config.yaml
n_layer: 10
d_model: 384
n_experts: 80
experts_per_token: 4
d_expert: 224
d_shared_expert: 256
activation: "relu"
moe_layers: [3, 4, 5, 6, 7, 8, 9]
router_score: "sigmoid"
normalize_top_k: true
routed_scale: 2.5
balance_loss: 0.000333
balance_bias: true
init_std_router: 0.00899
lr_router: 0.000848
n_head: 12
n_kv_head: 12
head_dim: 32
vocab_size: 32768
norm: "layernorm"
norm_place: "pre"
norm_eps: 1e-06
positions: "rope"
rope_base: 10000.0
rope_fraction: 0.5
qk_norm: false
attn_scale: 0.177
tie_embeddings: false
parallel_block: false
init: "normal"
init_std_qkv: 0.0255
init_std_o: 0.0
init_std_up: 0.0255
init_std_down: 0.0
optimizer: "adamw"
lr: 0.000766
lr_mult_qkv: 0.5
beta1: 0.95
beta2: 0.99
lr_head: 0.00683
grad_clip: 2.0
warmup_steps: 388
schedule: "wsd"
decay_fraction: 1.0
decay_shape: "linear"
final_lr_fraction: 0.05
batch_tokens: 65536
seq_len: 256
doc_mask: true
train_tokens: 555600000
steps: 8478
dataset: "wikipedia_en"
Below are experts of layer 7 (counted from 0) of a mixture-of-experts language model. Rows are named router (the router's row for the expert), down (a neuron's output weights, with its number) and show model dimensions 0-127. Each number is 500 + 50 x the weight over its row's rms, rounded and kept within 0 to 999. Numbers have three digits each.
After each expert's rows: a language model's description of what the expert responds to; "raises" lists some tokens whose logits its average output raises strongly, later layers aside. This comes from a sample of Wikipedia text that the model never trained on.

# expert 14
router:387475563539576539494452410520553577456539492463544523440580472480550506564514445547434588469480520442516539519494515521522520424486495565482451469536431509551493387450429395589462514493525452461546481531405430460497483448483605539475617528509569564551462520512509572519539497466525411536475491457461585505432492461583500526498473497501519460548441503587420470479488550487498352524554
down0:480431513490604509425508512492445485451495430476477505513555496433458449546472495573478457549446493421490524527449471519406480494572473506482565467514429461546510476495519464482564561557456534507526489479575530472535542457587524523413508488542539529431529529517539502463493521451529452476474483504501490410532515530528509489564547488482526543496422435573462400533530487551401474508510
down1:528623516384518445488480497460506577509512547565563475500475526489493505490512485516464493568512443563470522476451458468531499453468434454463442507543484531524455524510466504444500439562510488558588533515456482518507532505584433537548503481542555489542533419497394472450548500624498482558558472464445515509437477545424526493507469535421472491585438543511523541534477580554512490434370
down2:443667526431444515552571452494430589550521643573519585495465495438456505537516438532490442467491465468490473417495561435583409568467493497495609521467553439596560456477433481517515436626457477516398538510435464469441499490494567411613421538491550500553577570483546480493512459487452525477476530460486534583441485450477513449483478462570490583493539463481593452476485585497556498520436
down3:475520511475398521471425520388416543528539520561446579518489568605509528578493507432546526467585488414479539480482457429516606600473464535469490558405615538493440497568528522485578437463455552525476574449512588500519462513559458481533504478465553458421485412568484515521477454526556531483632381573502485474467457587472462469493510497560431493546435489523488492523453446467500559577535
It responds to: Score dashes, credit lists. Dashes inside tennis set scores like 4–6, plus table pipes, commas and and in lists of band instruments and credits such as vocals, guitar.
raises: "/", ",", ":", " the", " and", " "

# expert 49
router:467552583514456471480466492490607488494483493472520553480502418483580481436535479509450540507444501436564485521485524475508512472516524593419529414501553483460549537485433493545447436461637561475556453650428463481442537465526499514497495516526472561464412531500497569579476495395513466540462569520478528504485413534474492544461538479547466439457462563559461482483399477541533399524491
down0:455398477433531444450443440538458579526547477472493509511535510473498420535493458500512544525496526472477528467554506537444442425544441545532448469627420578475484452487393553475510539517429448526474551465597530433572472502527541502517589521471544522531520592388557526519532471370551450552546433453519390498438500555520477478599440554516514524571552516435475436562527493507461474546513
down1:464507532554442542560449401469389533516520529442561525492462519527547453461493510502589433495510460522534442458499487466463478539455623522607522461469551383491561490596503527441550517531594439419411478531535527443458513612521564532555534509582547511623509546467506530494490591429581518469507538569491424518512520516505527468478427464482594480487500524449541503544445453454596583469559
down2:503551542546568525431513480542474470542585563491441471567404574574446501478531469468489529546425441524519522485455440491535487541535590409562523534494481476594470499471524473425419474424464540475503469485564481566532492515489600510522487423496477489470414501552565511499449420429468466411516530443580475430517520482538589543516500498367515467596562557527565622549515553536426570530476
down3:497439464528564494552533459539572495489496558463517415462519450457458631491557503464441410498520511531496504513423466516484533431507419534416519525350505481460535533461553404480429461522502529457553431509550597477576574439596468520454467559512473417498598500506501413406545481446518523445448497412484403579506495554482534561482564498419509575520528550646445500517538456565606468479546
It responds to: Sports names and teams. Player first names, team cities and car makes in American sports and racing text, such as Joe, Kyle, Angeles, Chevrolet.
raises: "age", " wide", ",", " and"

# expert 53
router:438526555547550527438473476499600532500465452493528449464581473487511424504561510498502566595379469497465488455431569546576434442484471572443449473538492584476531441427427451509431539593462451461555510560496482493473445477457488456520506503551521505465474532589503504505589525473485450535505524511511598500520484493454563572450523535467528504500465471531470535503400515534542482586541
down0:457557431438444485537629604563410448516571397596426511430454412451592587494546448521475426554487565542592636491615478407439493464492521517515453459489515414501512551515568527500473560469561462549487535521438533581416453442497494480507515506453535431601510567470552456531491441501476425514495558519446429505476508425484533496503540571417533366586513558526509527473528463471517466476457
down1:500469486504537522449466453469506468486534460503427480456581551480584520473519520579461463508478504501501420597447487464501566476554512573420439558465521590513542466432362577396549587460520466505432495568460520411581479548638566521470574430451516496482550482557436501497491488482506513467469540553585397509444447429542464463506485525468539542538433561452521502491553447539534424454565
down2:545548458428492529448490477447501477440528460509514484585611566542569536572442551541441542531531501479523441532512402497504627550469451542536541527530520516488467520514507501511460469490447552414409569544564443458518529485529552506423526565452571517476472476561381439488493527513427482570476479490534455487430458509547478504508445372481506425456558443459543480522454416545500433460412
down3:422512595509525609433438514553539487449556584461485502600529412559471517469451469424468462489425498406583471530482452525463626436461583478500465554476566476550502555502405484404482567494469469481467453533528523480550401584453499615418552530440536525376557493437533520503451353417539501528484556603485468434503517541570500462511437484510520512490492533556446489542475463417575459490520
It responds to: Writing and publishing prose. Function words and mid-word fragments in text about books, writers and works, such as According, published, funded, and pieces like dex-ter-ity.
raises: ",", "ab", " and"

# expert 5
router:570484495477428492426478431540590525458497484491531440426579517486511371504481502553441547528493557581450525496479566542544480471473518549477513542545506441510507437505435482504437449492594544426495542547537472512448448459433505599467577537529530443529495514542520538538587545456490483488474527409597492560500472562454485590499480436421462491474596441533463450469495517480378435475451
down0:499541486424523506544489533438587534497557435485408473447534549576569516534507329463499510374454461452545505457533547520486437456453478525403594540528507462469511553485579413575499527449483368517488488492482426529394484503531498518481520556462578453468500493519449554493448476538524485525475453443466588389503581547561461512491486531406549603576550390501511471531463504546587452554521
down1:558469517445550605491404446555517606487568525595447555456501503531527479501528456461515472535417499498493481522523525415538484484471497449419482474456443478495515512580473549464493448523450457496471533577579451552527507500556454493439488458409495514590507467529475429582475425548527446588521448486436526491467487545590526477540502499531460541456521523605420449515595522499347441509562
down2:510560575412474476467509477442502519506523477491488575533548422384453464485644521574497399537383613611426447565497477499478502504535392473389464489577452507506530510416504478448527514533415510603465558475498443442478543558473463579566542530489440457457506611503498461522519490583471540478433488431496425395478509560589509403501566551539418470488478444485489470515482551585532501568501
down3:579521593532506543472527537546509466534479505586498536600466523499492525494582442513430489422437518480525458521506490473477474552498477488474522515445416474460490478480559460496583500513523524499584527537411479449533461485556497511503481577447445549521460552520443428493484464487488504468507423462482558467487398470466476470477455592562491437450521528560544537546549507551289381559472
It responds to: Parentheses and non-Latin characters. Opening parentheses before ages or date ranges in infoboxes, such as (age 25) and (2016–present), plus pieces of Cyrillic, Greek, CJK and accented words.
raises: " |", ",", " in", ".", "-", "–"

# expert 6
router:521526550525486513505510430507499581539532478433510554475527511428511447487502535550421514586476548537446576563508535507562475478422397651470493440535516504482567502413437413561449463539533461471536503600438508538472473492541558534489544553509517468486476452548405537522491579447476435531512488452480526500503433426482473525494440507470450450515476548538590423445468617441562508459471
down0:600556538487541461517531563444511462487463545538460526503463515493442571482488570460446441518418422558556547524528488443519476412517552563471529534482549504553503575522464569487409671495504558466482367478537509487531556419506462467564588488427485507453515464497505461490533472540558399542467512462528524417453494501422461492544467410399449491525481473536493524446585540488471368478511
down1:477487508484475540569475486411489500536548503495480522504543364543450500570578517567554509581547475461479472502375570568527443517448462546510526568486536421592502544507565541565545532469463492485486548457423489498586589385438487450480521511517533503457544470484467563429502502564447480441582483527530512451505522522427443546535560443492449449457471436405584440583473513497577488532552
down2:496521667521561425493489499511484586476557529529535485517529472454490431485511533489504412543512559491486492476476503567632507496448395539454555465518564518554537504465469449516439509482404477594444522432480502476520468480531495505494534498463511514505481509471493524574499563480432498539576523430465522554485502473419470497365499468508516484504583564440526554474421451509558485524478
down3:508550554504410413489510536502556517488384559533527440522441496430489488454443522538566531570433539538631479408531489512466469624457507507544551567560461465517488605559510451537532473494516523483499527403371508560536478618503573571456470500438500467460458564433461567504506502537481543512472485458538422463515500435508441463460433538576607454494477446522398601467481456461514483537496
It responds to: Line-start tokens. Line breaks and the first token of a new line, paragraph or table cell, often capitals after headings, such as B, H, It.
raises: "\n", "-", "===", "–", "|", "=="

# expert 9
router:475542576535487572399570487463530539479490578448477510458525532437603405490567479545470518541507561528481515494480572500489429468529500603443492452537539523470530470465471477511525511594496518459517577566496477439483532451520509490502513492585477507463456554554496546533493517451467425471393587567580564515554476408469556492532508511421479451537514516514543439475463578518498427455507
down0:479510458536442433442406421468556499491583421464458450512435490527493498475517473565564514499492476460544517541523415446461568523473547499458455474559399522551429540480416425468495515445471543497364459573467517524457552562432564557508604533461532570471573490551469524502455503463496561473446567469532469455492467555504462527616566490561518498522562431511448417438503484485582483434457
down1:478519494478428516451409613475438498487509495516409546588526457522414486525514500522492426485381468447513538450464421428507449604516550506429484509428544505519415612555546504512475480497504492501483512415483408498454498500533489531482369508539568434476499543510467586410496532485443536479506587569530471508481409458515436510556564551472607452557615499434487458522554541509547489517468
down2:427486497494518519503448434514560520453469579476586512369441543568545514539562547594529484470531457465566426458542484554579447485550512581404380557507443448483544381600457460450493536512483485443505546452518593494535508453544539475427471483511475571554540501480594621481499484519546502442513550442467482553511407528559524517561497449477514509554498409585500442561447452522484443487517
down3:562391487443444493480458475382458470592414498488543474576575533508542590519524483420535500538463524531467453481574487496484443538494476514504583491619527488638499554433444531521457459518519462463483553455406495476445463546464516502559490526434444610520475567534510453533455447503552515358511516488465473487531499498538446445555530546513517486506486536504447562431511419433478444549524
It responds to: Generic descriptive function words. Function words and general verbs in expository prose, e.g. of after millions, used, operated, allows, such, These, Many, and commas in lists.
raises: " to", " the", " in", " by", " at", "."

# expert 23
router:528544594486527489419472455551575529523497491436525383523556482498606464595520496539461548596494530527516511531529566535501475446521457613475538513514417498499546472380432428484430487495477570466426501616471461437483584510464475533504534557514506514403524563603386485546529509498588411607486537480468638519388422507485503527450461474479442507471489551474442488455442554539545437464474
down0:473549528522503594463469473566532464538466452566470487385498468523488561504549489523521540472557605489547487482445552426546459552496436508503534411503511441425464476528574406521491455417478490462482562519540552546509499510577566427550511554504572538419488453560451446583527463458584483541467520517507568404542454565638469535516460542545479582547464508469441494521530537469521451576526
down1:539454574523489460509479519520481476509553484528541479528488530532584449532356586500572520561520596499466451502417536543454494547546494493444476494390415554543472512455508531502560461566530601428361509561581446462508563467531402587429477489488472461518526467434530483505532528584525537482487557556528530392454525525537442480488514462502455559479573459376489378479492458472533513500605
down2:512583485506335538426576465514485523429465541435505546496491478571497599497442397439510385461522625551449441574523453542532514489468494488661545375446490521527493546575462520437564565512476463456489607553479498593472420512506517519446460531478437480513476529514496466502560495463491477468509517441503470462590504510464433548504478597505552475480475424418512514503483490478549490513528
down3:462496458543494499492405488485506522583391540500513523528470534582423480519452536544513407471521533536514577501543509488542482575546497468490499458513453524492543526529484561557503523506515488564520467526476502590579534568520489565393535562463445535523460563493465482469431513513579523454473519512483514447441521592570499536448563601467500458518511564480450471475515549431611532550555
It responds to: Places and birth years. Place names and years in locations and birth or death dates, such as Newport, Illinois, United States, 1935, 1997 (aged 18).
raises: ".", "\n", ",", " |", " (", ";"

# expert 33
router:473566510502514537466474392534481493500496474421571486491438515401438457556515515556478584569515539526473572459472524526560471565498481587434515471518518494525521470512469389588491491553513493500474542530429504423429512438443523491524526549538470471489424573586514502565513520490497440499462594507595507586573404435434543566463493433416551417491408579558528471430480530582448501447499
down0:477504532501577475543519390490589466560499567466456579414508545482423422396538534466600532504441597508423508516568530523527512467524502526421500551569512452531598553543523528361488468503465481466548516447511502515434517596577496467584538491398461504512531497449458444495504468595472520478496479534502476413504543528516510530484553524574462540620489538544449453467489500536545474503421
down1:530525529549448484501520470437477490543469476464423456536486445529371471448490453472519451537480444495524464488492472487537464596500539473534516532478482478498487575529541517545484532450475558524447507424435484493477526504495480501520545458390491467568464513416588491512472475490487514483460523490478502491490545490476504567469514433477591553455537514535549430554524528482302579544502
down2:633494489472469565509449502581524507513606575482530544593582451504487510510526477593501426544437596490521530605481427456560429442409418546552489538500485488393441581500333487536444503521507544472553576535522521499494464327551551471542535461532418489413524417438399544473600484561515478533473444434430477533459437474409462586477540541572429480500562480415460484503524495509397429499498
down3:510490582535453528538456469574527509473543484539538495440470536505407474492437520483492514515511590429554510528497489474434423531465507609518443539504466504495458515556450520537455445558573474582521527534517479474464453475530485522531423397419463507402547491516463519462526428547556628560491453486509595535510485492494507455491495432569447489486436510457431616467527451417504517491374
It responds to: Parentheses and hyphen prefixes. Opening parentheses, hyphens, dashes, brackets and prefixes like non-, multi-, co-, often before dates, numbers or disambiguation, e.g. Adams (disambiguation), all-time.
raises: "-", "W", ".", "E", "et", "j"